Weights of a small mixture-of-experts language model, trained from scratch on English Wikipedia: vocabulary 16384, 1 pick a token.
Below are experts of layer 3 (counted from 0) of a mixture-of-experts language model. Rows are named router (the router's row for the expert), gate (a neuron's input weights, with its number), up (a neuron's input weights, with its number) and show model dimensions 480-575. Each number is 128 + 32 x the weight over its row's rms, rounded and kept within 0 to 255.
Before each expert's rows: "mostly gets" lists some tokens that are sent to it at least half of the time; "gets" lists some tokens that make up at least twice as much of what it gets as of all text. This comes from a sample of Wikipedia text that the model never trained on. Tokens count by the router's weight.

# expert 1
mostly gets: "into ", "On ", "Mar", "At ", "between ", "To "
gets: "of ", "to ", "in ", "on ", "'", "-"
router [133  70 142 162 130 164 137  65 134 127 197 124  81 100 143 111 124 113 113 109  67 133 136 101 112 153 154 167 148  86 124  85 150  66 112 107 163  87 165 130 149 121 102 114 107 117 161  53 115 162 118  93 168 161 133 102  97  95 143  90 138 102  94 140 154 152 134 115  85 131 134 181 136  79 121  99  98 113 161 146 171 145 169 147 103  86 113  85  93  78 162 119  94  96 151 135]
gate8 [ 83  96 113  88  98  97 132 161 151 132 111 117 136 128  38 156 158 135 134 141 194 117  87  74 117 159 140 124 122 120 168 142  78 117 147 167 133 129  93  98  93 105  99 196 171  91 113  83 100 156 134  90 161  68 123 114 155  71 101 162 119  90 134  95  97 148 141 153  76 145 138  94  72 218 126 137  97 134  98 161 166 155 122 176 132 135 146 174 166 121 117 164 147 125 105 130]
up8 [123 147 137 119 176 129 154 128  81 119 130 111 191 132 166 132 122 163 120  98 126 127  95 113 217 172 116 150  76 158 174 108 182 107 120 104 183 162 168  71 192 106 123 147 110 157 159 131 147 135  81  94 152 141 145  86  82 112 145 151  96 101 119  90  90 108 136 118 123 146 135 122  92 199 101 160 189 106 116 129 131 119 120  98 136 144  59 141  91  84 149 111 167 145 149 154]
gate9 [181 166 196 215 114  59 118 135 157 129 135 101 197  89 140 141 135 158 108 161 141 145 111 142 109 137 149 132 127 135 121  85  83  89 238 158  97 140 130 145 100  84 106  93 149 157 134 138 125  87  96 117 126 135 205 136 145  92 159 131 150 113  81 151 115 138 112 102 172 134 140 123 118  91 119  93 129 112  91 160 175 184 149 109 134 132  91 127 126 159 137 134 138 131 141 184]
up9 [ 96 212 159  93 135 158 129 114 181  59 117 155 120 102 172  96  93 171  95 125 105 107  89 117 111 132 130 134 117 155 139 143 139 166 110 160 120 107  41 152 155 121 160 113  94  63  73  98 111 131 140 189  95 101 109  91  88 115 145 137 121 139 182 131 160 114 124 175 126 139  91 103  85 128 112 173 183 139 150 128 104 108  80  81 101  60 136 109 115 119 185  87 164 181 108  64]
gate10 [140 136 112 133 143 159  70 117 151  87 130 125 120 180 154 143  75  84 142 151 121 111 123 195 107 137 135 110 146 118 120 169 123 156 131  66 180 132 127 142 176 170 154 174 102 143 118 105 122 141 111 126 132 117 168 162 150 142 101 103 173 158  57 170 141 159 152 131 109 104 170  84 112 129 119  74 111 149 124 141 110 143 118 123  82 107 158 104  98 104 103 106 163 152 158 115]
up10 [125  71 106 132 203 172 131 144 131 117 141  93 135 165  94 136 125 112 119   0 114  82 169 142 132 175 125 114  48 141  64 175 124 171 133 106 123 113  98 117 132 123 143 116  86 134 131 118 104 118 115  93 156  94 105 142 155 142  98 139 130 119 119 124 137 145 137 112 128 105 131 127 143 170  94 141 126 124  90 157 134 131 106 111 118  93 103 116 122 123  71 148 180 131 180 133]
gate11 [101 185  99 149 112 113 140 157 180 167 116 117 173 142 129 167 145  76 151 116 173 124 146 138 100  85 144 102 101 114  96 130 182 152 108 175 150 157  99 144 202 155 124 162 121 186 101 139 156  92 150 132 172  95 141 148 181 115 109 135 154  98 160  66 145 153 102 151 148  88 119 126 113 141 122 153 139 184  67 131 153 133 186 107 140 127  89 140 147 164  95  51 128 174  90 109]
up11 [ 97 115 166 110 108 129 120 155 146 100 156  96 166 145 153 138  95 160 105 137 116 158  77 146 120 150  87 122  84 128 150 182 127 154 174 108 101 101 113 175 134 180  68 141 172 166 145 116 129  65 116 125 123 117 210 165  95 115 110 110 136 134  64  71 127 154 179 110 128 164 183 182 147 138 155 143 118 117 151  63 140 136 166 128 131  93 169 135 182 163 119 171 115 153  57 110]
gate12 [ 47 112  85 123 143 107  69 109  97 153 106 136 143 174 129 153 113 176 168 111 132  94 188 184  73  53  70 178  97 117 159 125  86 134 158 114 102 108 129 132  84 113 171 101 124 162  82 129 160 112 150 132 163 123 105 107 171 141  79 115  82  75 153 156 176 138  94 175 110 125 112 166  79 138 163 130 110 152 140 148 129  96 127 149 109 186 103  85  87 145 135 127 142 121 131 154]
up12 [131  93 104  93 124 126  94 124  88 106 160 152 196 188 107 136 115 143 143 132 112 213 152 140 138  86  97 152 144 110 159  82 142  92 116 127 135  89 131 173 109 167 134 104 109 142 102  95  94 126 186 162 152 128  75  75 139 102 132  85 137 153 163 132 174 122  45 145  83 117  76 146 106 167 121  90 135  96 105 137 178 132 157 185  73 148 120  86 124 169 155 132  92 179  94 150]
gate13 [105  88 163 144 115  75 152 161 109 139  95  87 131  91  69 120 148 124 157 103  40 210  85 176 119 137 120  59 134 146  96 121 121  93 126 201 134  94 122 110 172 172 106 121 147  77 174 118 126 125 131 155  84 108  51 135 105 100 111 146  86 158 127 121  85 158 127 150 139 124 141 137  89 135  94 131 126  82 126 100 160 120 165  99 115 126  79 102 112 102 126 150 163 120 163 135]
up13 [102 146 129 167  78 160 136 108 103  90 118 141 116 176 137 100 111  92 196 126 134  95 122  82 131  98 109 128  70  95 123 184  65 129 109  91 116 134 102 100 136 124 117  97 121 112 123 134 123 146  87 162  93 114  79 125 182 164 106 103 124  98 175  61 137 117 132  96 103 134 131 138 105 148 151 107 160  95 158 143 152  77 162 144  89 139 188  75 111  89 114  65  62 110 166 146]
gate14 [126 136 127 132 124 115 120 159  76 132 128  42 137 138  84 130  97 159 136 150 142 121 104 100 103 192 149 121  44  82 185 141  81 122 127 111 130 155 107 110 154  75 192 112 120 175  99  93 107 141 105 137 132 206 100 202  75 134 163 133 153  48 134 138 158  87 148 111 141 206 123 155 114 143 135 166 135 166 130 142 157 161 122 117  82 138  93 163 138 129 101 158 118 174 127 178]
up14 [132 120 157  79 191 195  95  62 149 107 157 138 134 125 114 114 143 140 154  91 172 101 172 142 157 150 113 142 119 164  98 156 129 120 162 220 123 125 144 147 129 148 147 112 180 132  76 142 120 110 150 196  74 144 142 144 147 141 111 123 129  59 122 198 137 116 110  87 148 151 191 116 108  64 128 159 131 136  83 134 113 113 146 137 206  77 123 182 128 112  97  63 167 115 140 221]
gate15 [151 171 204 131 145 130  67 169 136 154  64 117 119 103 137 167 105 117 141 128 159  38 160 117  93 124 126 133 162 108 156 113 112 160 120 102  38 111  92 134 101 111 120 102 116 158 135  85  95 130  92  95 139 181 101 201 147 152 142  63 136 117  89  97 111 135 111 166  77 106 146 147  91 173 112  96 141  62  86  89 108 107 106 108 103 152  91 101 100 173 142 175  64 155 116 103]
up15 [205 132 147 164 118 136 114 134 138 109 109 107  91 103  52  96 113 123 125 103 138 157  96 116 117 153  51 102 121 151 139  98  59 134 138 137 104 129  60  52 125 161  90 123 137  96 117  92  87 114  72 111 144 105  90 130 148 159  98 121 111  85 109 146 104 154  85 109 164 205 113 181  81 130 105 106 155 150 139 148 108 163 164 112 116 179  83  72  78 157 109  76  88 123  91 105]

# expert 2
mostly gets: "\". ", "\n\n", ".\" ", "- ", "= ", "); "
gets: "| ", "the ", ", ", "\n\n", ". ", "- "
router [125 168 118 140  82 109 147 155 120  57 157 115  93  99 102 101 172 113 137 160 123 146 134 146 125 118 135 139 123 156 109 114 113  55 110  92 188 170 217  83 140  88 125  86 119 137 113 146 132 105 141 123 132 112 134 152 121 134 183  59  61 124 155 140 139 130  68  97  82 130 143 168  78 139 118 107  86 217 138 145 107 177 157 174 122 118 146 128 125 159 161 119 139 113 168 122]
gate8 [124 134 180 173 124  81 138 129 168  82 142 119 144 158 115 133 139 136 117 118 117 119 100  81 106 116 187 146 114 142 115 123 113 127  52 136 114 161  85 112 157 105 170  92 121  88 106 117 145 110 125 115 130 127  53 106 148  77 122 121 189 164 145 143 122 127 119 121 129  76  86 136 139 109  83 125 168  64 150 159 149 105 115 183 145  69 148 138 107 139  92 204 133 115 204 143]
up8 [114 123  93 116  96 101  60 130  87 114 118 134 141 159 193 149 117 147 143 128 186  97 126 106 154 154 130 152 132 149  92 144 140 147 118 100 130 109 178 167 103 142 178 138 131 231  99 146 149 137 117 119 123 133 176 152  94  62 103  65 160 133 110 152 130 133 129 126 189 142 186 180 148 111 131 146  98 130  98 127 139 145 186 118  99 143 175 166 150  90 123  50 133 169 129 117]
gate9 [106 153 186 107 119 183 138 155 119 158 124 113 133 127  95 130 100  99 127 126  76 154 177 142 193 155 102 121 154  99 121 151 124 111 175  78 136 192  78 147 161  48 134 126 143  95 112  91 107 167  94  99 157  36 168 154  79 128 105 131 131 151 112 163 128 123 143 143 106 175 139  96 162 122 128 136 115 158 160 164 137 171  87 124 109 142  79 113 101 108 143 115 139 109  94 113]
up9 [116 115 105 177  84 183  63 145 133 169 132 137 120  94 146 151 153  93 110  87 184 136 166 120 102 134 182 102  98 126 114 138 117  70 152 126 166 107 131 124  85 121 102 157 143 123 103 170 130 136  87 154 143 171 178 149 167 122 101 167 152 151  94 115 142 151  93 149 165 132  92 198 127 133 103 144 161 114 102  93 157 111 150 137 150 155 136 145 161 167 148 219 121 119  99 169]
gate10 [ 95 130  78  71 177 167 146  83 108 170  89 162 108 104 129 180  90 101 126  77 164 141 168 174 171 119  88  65 148 135 104 160 134 203 157  99 155 124 156 133 119 136 105 147  91 161 107 116 128 112  81 179 106 174 133 106  65 157 114  60 116 130 103 142 113 133 115 139  86  99 108  99 115 165 134 149 164 147 118 157 193 114  79  88 152 145 150 127 157  99 179 150 187 146 213 125]
up10 [ 90 124 150 172 104  64 174 166 105 122 174 130 138  71 124 123 103 129  57 154 119 131 150 134 146 125  66  93 143 110 115 130 127 135  83 127 130 158 155 156  92 156 171 165 177 123  86 124 168 105 113 120 111 135 147 171 100 131 137 120  97  97  87 169 120  82  87 100  64 117 129 169 145 179 110  86 146 121 100  42 121 140  91 141 135  77 154 163 130 122 125  92 101 143 175 128]
gate11 [ 74 138 115 176 115 170 126 143 137  24 106  65 111  73 176 126 153 119 106 136 123 102 113 120 109  79 109 112 101  95 170 127 122 126 130 126 145 167  99 163 164 169 142 110 112 130 151 205  80 158 110 111 105 145 160  88 181  92 158 123 105 149 144  94 143 146 167  87 133 107 116 108 128 144 132  78  99 143 129 184 133 157  98 106 127 152 119  91 149 169 131 105 160 137 125 110]
up11 [113 151  99  99 164 123 190 162 119 167 157 167 138 161 127  76 198  67 177 127 110  94 164 147 171 154 188 159 179 102  96 140 127 125 152 126 100 141  43  83 182 243 122 115 116 144 165  77 110 140 100 186 132  91 158 180 152 139 172 112 135 110 150 124 219 167 119 185  58 110 145 105 117  61 167  98 154 102 132 121 116 151 125 138  93 173  77 145  99 150 159 191  83  65 126 213]
gate12 [156 131 152 132 125 105 132 129 150 143  97 172  67  99 164  88 150  99 136  97 135 168 172 103 159 120 135 126 113 151 136 168 125 194 136 168  94 144 144 105 118 124 139 140 145  94 125 101 133 116  79 140 124  98  81  37  55 149  32 136 125 139 126 114  97 108 156  69 143 156 112 165 105 128  95 149 166 125 105 115 150  95 139 128 114 173 133 185  99  57 189  80 126 105 162 135]
up12 [141  69  91 121 133 117 160 118 191 188 122  84 137 120 129 108  83 107 154 123 113 106  93  89 117 123  86 131  89 104 120 152 164 120 127 144 168  67 118 194 107 131 104 174 106 118 122  79  97 162 127 119 168 147 126  75 121 151  94 126 174  75  78 152 169  95 189 148 121  89 107 140 101 116 116 145 109  85 124 133 115  64 126 179 150 152 150 148  99 102 200  93 104 142 151 146]
gate13 [125 140  82 118 115 167  91 105 117  94 158 154 106  93 107 124  63 212 112 128 203 115  69 108 106 122 133  81 108 141 144 110 163 105 132  90 149 110 111  98 104 139 131 103 165 104 125 173 150 165 176 106 107 151 142 124  81 138 142 135 106  99 159 120 191 170 209 152 143 137 113 155  94 160 131  60 113 125 196 137 140 189 168  70  63 117  70 169 130 140 108  72 134 113 156 124]
up13 [163  78 156 139 160  99 111 146 129  63  45 135 151 130  81 152 133 117 164 131 136 138 123 134  86  98 162 122 163 145 106  95  96 132  87 101  92 169 157 152 140 180  96 200 112 135 160  81 132 132 138 128 160 144  92 122 163 121 169 118 129 146 153 156 142 100  97 121 156 111 138 107 129 160 168 141 150 114  92 124  89 102  70 127 109 117 124 175 119 121 148 101 149  98 192 166]
gate14 [ 93 174  90 108 139 154 111 149 126 128 173 125 108  82 111  86  83 155  71 201 200  70  74 154 148  97 154 146  99 147 147  44 136 168 135 127 104 131 133 183 117 127 166  85 141 136 154 128  82 117 112  61 155 139 161 133  75 112 121  77 130 139 100  94 197 135 104 211 193 108 104  88 162 173 150 125 116 166 143 122 173 106  77 165  82 153 108 142 149 185 135 119 106 159 162 142]
up14 [128 106 154 119 153 173 155 169 113 145 126  68 177 169 170 121 132 104 173 109 104 121 105  60 129 153 128 110 168  83  74 185 121 119  86 116 122 163 161 120 144 151 133 157 149 112  91 164 185 136  98 131 143 144  93  75 149 106 163  85 152 104 133 108 132  83 144  22 144 131 126 112 116 118 143 137 195  74 126 162  85 188 112 128 109 101 135 115 105 105 146 180 165 120  99 132]
gate15 [162  86 115 120  70 138 151  93 217 143 126 138 101 113 137 103 119 164 171 136 106  77 129 184 160 179 101  59 150 107 116  98 159 167 165 115 167 109 172 161 157 157  84 103  64 111 124 108 109 117 138 144 121  62  59  74 165 127  90  87 107  80 116  48 121 134  78 145 102 160 128  92 121 183 136 177 113  95 110 135 143  99 123 123 122 128 124 207 134  82  71 120 131 111 154  97]
up15 [161  97  87 152 114 136  96 193  71  96 116 150 143 142 130 154 116 114 108  87 105 116 105  85 147 104 169 211 140 144 137 155 150 145 133 118 112 114  61  71 121 131 166 135 175 134  83 126 134 106  96  84  85 129 167 160 140 142 105 182 125 131 110 122 145 107 152 120 165  89 153  99 149 100 133 125  79 129  89 150  77  98 147 176 105 170 161 117 116 199 140 103 174 142  88 159]

# expert 7
mostly gets: "before ", "named ", "them ", "October ", "First ", "As "
gets: ", ", "as ", "was ", "s ", "-", "first "
router [ 67 145 132 113 129 150  81 102 181 101 102 136 118  97 160 132 165  99  86 137  94 143 153 149  98 111 181 164 131  70 165  98 120 149 113 150 164 130 150 149  79 158 129 137 162  84 150  99 134 106 136  72 189 147 118 120 120  90 137 162 101 146  87 100 100 164 121  51 182 119  94 100  83  91 142 163  96 120 103  91 187  96 157 164 134  70 172 151 103 142 132 117 152 116 115 124]
gate8 [159 159  96 150 127 153 146 168 182 107 115  96 162  93 130 121 143 117 107 135  87  98 169 111 146 221 110  88 128  65 101 100 132 123 165 116 112 133 103  84 107 122  86 106 115 115 112 115 111 115 188 135 122 100 160 113 173 168  66 177 164 156 114 137  70 176 157  77 150 136 120 115 162 141 139 133 154 105 123 163 115 122 154 125  93  99 142 192 103 152 124  90  37 168 161 153]
up8 [135 178 107  73 145 130 103  86 120 151 227 142 106 131 195 140 120  95 118 135 122 124 121 186  85  90  97  93 161 115 140 205 160  69 145 161 125  99 103 140 171 156 164 127 155 130 109 125 179 120 127 112 109 126  95 122 159 140 148  73  84 140 125 118 183 127  95 151  93  85  81  21 108 112 123 168  96 158  77  85 160 196 139 120 128 153 118 111 106 154 125 140 167  92 135 179]
gate9 [132 140 190 113 123 104 131  64  64 167 100 140 150 136  67 102 102  84 120  70 136  91 125 117 117 126 155 174  83 149 205  88 150 128 147 107 129 127 169 125  69 178 143 114 198 117 120 121 180 181 137 189 103 187 101  97 137 103  98 151 171 118 131 136 103 130 146 141 116 173 111 223 135 163 117 139 104 117 189  85 137 108 148 127 212  78  85 195  99  91 115 153 162  68 159  49]
up9 [ 63 159 110 135  96  94 131 111  63  88 141 185  97 133 158 123 147 185 184 201 195 136  96 144 104 155 144 162  75 127  49 147 161  90 136 117  88  98 114 136 143  87 122 174  87 139 123 161  84  98  70  89 127 149 126  68 156 123  98 114 157  58 115 164 110 141  94  97 198 150 139 162 153 139 187 109 154 152 141 137 111 207  65 152 140 142  63  91 106 143 160 135  46 126 158 135]
gate10 [189 134 103 134 165 143 123 107  86 110  81 163  91  64 123 115  82 133 132  97  96 129 174 179  56  92 142  93 157  84 138 109 146  98 118  48 115 135 139  96 103 166 107 144 185 118 143 108 123 176 129 153  57 136 158 168 115 122 118 200 142  96 120 161 108  97 103 144  60 129 127 111 163 152 166 178 120 163 155 164 158 119 137 109 149 108  92 161 132 140 130 118 141 154 140 106]
up10 [131 156 154 101  87 132 172 125 135 154 115 150 177  87 188 128 132  86 148 172 133 117 166 121 163 120 137  74 120 130  95 138 145 120 152 135 111  91 192 121 100 131 123 138 150  98  74 101 118 141 109 130  94  84 155 136  64 132 129 154 163 139 127 143 116 141 107 141 195 176 126 100 126 130 102 158 107 133 204 112 116 104 130 186 187 192 153 160 128  73 113  62  95 108 171 183]
gate11 [ 93 117  74 123  89 124  94 168 145 164 130  82 109  53 126 152 127 116 104 157 147  86 115 115 163 154 189  85  75 120 150 199 111 165  78 160 125 120  86  93 150 122  84 142 139  95 129 141 134 123 163 114 109 149 121 120 101 119 123  58 151  80 105 160 118 109 150  66 155 160 118 157 113 102 146 166 183  75 118 152 125 135 135 167 104 117  84 164 121 164  97 205 138 166  92 163]
up11 [147 144 184 160 218 141 157 110 144 117 146 153 122 163  98 108 106  73 124 114  89 121  89 174 131 167 110 132 176 172  96 111  84 114  89  98  75 121 140  98 148 159 130 100 139 127 177 142 110 169  84 134  80 115 135 132 210  80  91 165 108 115  96 141  75  99  47 134 104 100 160 173 164  93 123 147 123 152 129 117 122 125 113 139 158 167 130 187  98 147 158 105  83 154 141 134]
gate12 [124 102  82 162 121  87  97 154  83 134 129 109 123 150 155 181  52 145 124 125 153 104 176 186  75 138 112 134  91 180 136 162  74 121 156 147 136 136 130  72 172 122 151  77 129 136 128  99  59 102 125 118 123 108  91 146  95 109  62 102  92 155 128 184 154  90 111 193 141 171 173 104 119 142 131 130 184 132 194  53 141 106 107 164 153 113 126 110 118 109 115 176 139 134  85 123]
up12 [ 90  78 101 171  71 112 147 156 103  96 163 124 129 184 108 174 161 104 129 108 137 135 163 134 123 183 141 162  83 149 123 146  72 123 118 186 146 129 107  37 123  98 176  84 146 157 122  95 150  98 148 109 142 169 116 111 187 127 101 105  81 145  87 137 120 107 108  87  83 121 154 137 126 109 116 153 128 124 183 121 143  66 136 133 178 145 147 122 114  97 138 124  91 163  99 113]
gate13 [152 159 113 147  77 139 108 105 136 112 141 118 115 116  91 126 141  80 158 239 116 131 108 163 157  92 139 128 146  85  93  93 168 145 121 104 187 192  82 121 152 103 156 158 118  86 116 141 193 119 128 109 155  83  93 148  90 148 136 132 114  79  96  77 106  75  56 156 115 110 142 159 119 160 136  78 164 161 155 108 164 159 101 159 143 139 137 178 139 124 125 165 158 119 146 159]
up13 [134 124 121 129 163 100 114 194 133 122  83 192 125 121 124 133 150 129  97 136 142 160  92  93 183 146 143 145 104  98  91 117 145 141 158 114  51 117 153 164  71 151 167 117  73 111 142 113 131 122 181 125 108 174 165 164 123 116 111  97 139 170 198 132 128 154 141 146 165 198  55 106 113 109 161  85 124 153 156 129 122 152 125 202 185 118 141 145 152 100 101 186 124 132  88 154]
gate14 [180 159  89 126 108 154 116 155 141 173 162 134 162  90 154 131 112 161 134 122 147 138 145 117 170  87 151 113 122  96  96 131 114 115 179 164 161 137 129 137 137  45 136 131 142 145  89 104 156 149  88 140 127 172 108 163 189 139 118  97 153 164 146 134 110 165 136  85  57 140 122 129 124  76 203  93 132 183 142 156 147  93  89  66  68 163 159 134 162 155 164 175  95  79  91 151]
up14 [ 93 112  76 137 106 128 127 105 186 147 107  72 111 115  93 136 114  48 114  69 121 137 108 121 100 121 130 117 128 160 131 134 160 130 117  74 196 145 141 100 105 128  82 136 118 100  99 178 139 132  50 122 143 123 135 175  51 115  76 125 155 117 129 120 125 146  62 132 116 127  52 177 129 145  82 172 132 102 101 132 169  99 173 131 160 144 155 198  87  75  96  91 138  79 135 123]
gate15 [ 83  79 180 114 110 113 141 158 167  88 164 168 118 128 119 117  25 135  98 176  93 100  98 103 153 104 156 134 136 133 145 188 126 147 117 207 141 104  85 203 152 185 143 142 154 127 126 143 186 143 153 178 166 195 117  96 162 148 151 168 136 142  65 121  95 114  91 212 151 118 102 120 108 156 147 124 158 104 164 102 153  86  89 134 123 119 101 155 128 115 105 109 157 148 121 106]
up15 [114  96 166 116  83 126  82 167 126 114 121 149 168 129 135 130  91  87  89 183 105 120  94  98 117 126 112 130 109 143 162 124 113 186  99 187 172 124 156 110 116 164 106 104 136  94 130 111 130 142 118 155 214 184 154  93 192  86 172 127 134 107  59 108 132 130 103 137 104 111 143 172 146 184 118  96  90 130 113 147  94 112 134 136 133 137 102 141 165 137 104 163 158 121 134 108]

# expert 6
mostly gets: "their ", "two ", "his ", "several ", "German ", "no "
gets: "\n", "a ", "and ", "(", "his ", "an "
router [132 215 157 154 120 115 118 138 131  94 206 129 183 110 129 141 135  84 120 123 153 120 154 127 120 142 151 154 121 165 122 136 143 149 115  69 116 186 140 206 153  96 104 159 186 104  96 119 130 144 159 130 159  70 127  98 168 152 160 123  74 161 129 146 147 142 132  90 162  86 123  97  71 155  92 128 140 145 169 153 104 165 116 102 127  99 173  90 137 139 110 120 112 148 142 148]
gate8 [136 141 134 159 143  74 169 150 115 104 101 116 110  85 137 143 186  68 166 100 112 101  91 104 125  91 169 180  87  70 174 155 173  85 164 127 102  90 149 107 102 132 166  83 140 165 128 152 134 144 116 169  52 176 185 162 116 114 131 128  51  76  96 137 152 105 125  98 104  95 160 221 158 148 110 122 143 167 120 104 140  88 158  77 145 128  95 140 100 127  51 130 186  75 139 105]
up8 [138 200 161  93  94 102 127 135  87 134 160 135 134 166  80 119 137  84  97  76 144 100 102 166 128 105 126 146 130 134 114 177 145 152 115 145  99  61 176 156  76 179 202 107 118 165 151 116 225 163 110 182 103 120 118 137 186 108 113 161 125 138  85 125 158 117 106  96 135 102 122 163 109  88 131 119 128 136 101 109 114 107  98  99 153  85 106 135 188 121 118  97 179 123 151 158]
gate9 [127 100 120 156 155 126  97 130  53 143 131 126 119 150 114 116  91 129 148 166 128 156  77 183 105  91 145 106 115  94 139  83 121  84 149 146 111  93 109  91 156 152 125 124  61 159  41 112 141 122 117 136 158 144 122 175 128 109 128 135 109 149 151 148 112 106 104  94 164 167 137  55  91 164 105 107 146 114 170  60  69 131 151 107 175  78 132 135 154 126 135  83 107 131  66 123]
up9 [119  80 164 172 140  77 114  73 182 149  71 162 122 131 153 108 146  99 138 120 200  94 166 111 134 189 145 162 141 180 185 176 137 129 139 133  84 185 165  69 171 123 115 123 167 163 153 118 105 118 197 130 148 158 158 112 185 173 141 169 155 100 130 107 182 160 166 132  85 143  99 155 131 142 104  63 171 129 174 103 113 141 167 134 113 172 142 131 137 128 124 103 104  94 219 143]
gate10 [166 161 142 159 144 108 197 116  93 136  41 157 115 102 172 122  98 104 147 112 160 148 130 112 126  80 151 117 170 102 115 169 157  99 106 140 109  82 145 154 211 151 135 123 111  91  98 141 128 211 109 167  72 138 170 111 151 117 129 108  88  83 122 158  81 103 150 141 146 137  43 166 105 154  89 140 109 133 130 164 138 100 171 126 136 104  28 168 128 120 109 218 167 205 161 153]
up10 [171 168 134 141  97  84 128 190  66 173  89 154 148 155  84 168 111  79 115 164 137 168 128 108  98 109 119 155 170 159 156 160 185  98 163 121 166 105 146 161 107 167  95 120 101 159 168  88 157 129  93  86 114  92 164  73  91  79  71 133 123 134 166 131 128 138 133 120 100  36 125 158 148  88 128 183 201 139 102 126  63  99 107 166 141 145  97 166  67  91 109 168 157 155 127 133]
gate11 [204 109 101  76  98 127 151 101 104 103 149 173 136 124 144 116  96 106 122 175 135 153 126  61  71  71 156 152 118 151 124 134 130 124  87  17 168 125 111 187 161 176  66 135 199 102 111 140 163 155  83 102 120  78  86 152 113 152 123 117 119  87  82 167 119 121 174 130 152 149 154 103 129 139 124 122 104 157  95 124 159 140 131 136 132 151 112 144 129 144 127  81 101 174 174 131]
up11 [112 146 131 115 154 144 148  74  95 121 106 169 111 170 157 127 171 149 106  82 147 124  80  82 154 100  67 121  91 189  84 110 140 109 130 141 136 134 195 107 111  97 158 139 151 142 124  83 146 122 115 116 134 170  91 138 146  91 131 135 115 150  91 130 138  96 105 151  95 112 151  77 144 146 124 155 155 108  94 169 109 142 151  76 147 128 107 135 138 115 181  93 121 151 113 123]
gate12 [148 157 140 139  90 155  93  64 139 122 118 154 136 180 136 180 120 108 169  87 126 160 133 137 166 149 109 134 147 107 137 166 162  79 149  85 138 151 183 142 119 146  70 144 116 150  77 106  93 114 146 127 141  77  83 152 155 147 104 159 159 140 144 120 164 119 119 121 128 149 135 115 129  92 165 159 141 174 114 106 139  65 121 111  94 151 118 112 129 124 119  83 105 124 181 105]
up12 [ 62  92 121 138  95 193  63  96  80 120 114 193 103 143 111 114 133  97  56 200 145 175 167 122 152 114  79  90 122 111 171 158 117 149 203 127 167 134 122 143  98 140  70 140 125 119  29 143 149 122  52 108  82 154 141 121 187 144  88 157  93 104 170 145 103 151 107 106  85 113  77  91 162 119 157 170 161 183 128 102 128 119 144 128 167 111  75 122 154 154 126 121 141 139  90 159]
gate13 [ 80  91 198 127 159 117 124 128 118 125 203 147 104 119 151  75 153 127  90 103 113 108 149 173  89 103 121  74 130 125  65 142 136 131 132  95  94 113 115 108  97 160 159 116 110 151 101 158 156 101 112 113 104 106  51 108 112 140  82  96 137 161 129 111 102 177 162 162  92 120 105 141 131 149  75  75 100 151  95 148 121 170 132 125 129  71 103 169 150 108 100 114 123 125 132 127]
up13 [155 154 103 117 121  98 142 142 145 169 125 151 149 112 123 120 156 183  81 135 186  79 178 110 126 163 143  99 149  79 187 134 102 100  65 159  87 135 149 154 146 158 111  66 138  65 144 140 172 161  87 182 123 118 151  90  61 153 126 170 148 160  78  98 162 121 119 140 175 146 120 123 102  96 143  76 132 158  58 110 119 126 105 168  86 184 181 145 151 146  74 124 118 106 132 123]
gate14 [ 82  87 143 189 140 113  94 145 153 128 126 144 130 150 158 140  86 189 149 142 170 112 160 156 116 151 115 130 125 146  72  66 164 123 156  93 127 104 154 175  54 104  98 105 125 111 135 141 127  83 112 125 113 112 197 164 149 149 125 114 173 139  97 183 125 130 161 118 165 138  88  84 153 113 127 174 135 111 185  84 137 160 117 101 124 178 124 125 151 119 154 118 163 130  89 134]
up14 [115 110 177 107 156 138  73 133 165 132  56 164 159 165 174  81 132 162 108 106 144 152 119 160  87 146  80 181 137 193 134  97 131 147 173 139 139 118 117 120  40 152 132 100 167 154 122 121 191  84 136  61 101 132 105  77  90 144 121 162  78 113 121 116 183 141  68 133  90 136 170 135  91 154 156 120 114 156 138 151 131 128 163 132  94 114  91 112 140  94 147 188 138 157 143 159]
gate15 [ 95 100  99 173 127 168 160 148  98 127 181 145 109 104 135 173  97 130 131 168 184 137  95 114 172 119 149 100 115 147 130 108  57 126 145  68 137 140 184 113 154 124 130 104  66 154 126 131 116 187 154 123 102  32  34 125 151 145 157 131 126  97 151 158 141 121 128 182 148  91 179 109  98 138 125 151 145 150 129 101  98 128 165 154 176 148  83 166 123  97 165 128  88 194 125  82]
up15 [ 92 162 143 154 123 118 106 122 136  57 170 149 145 144 156 149  52 116 124 116  79 112 104 148 197 181 104 151 125 141 109 118 116 120 182 166 130 147 107 166 174 143 106 159 208 102 136 124 131 156 161 107 111 141 130 137 139 148 105  71 133 179 126 117 167 142 154 157 172 211 131 121  92 102  99 133 104 159 141 206 152 103 159  86 138 106  87 105 171 144 158 151 131 149 187  80]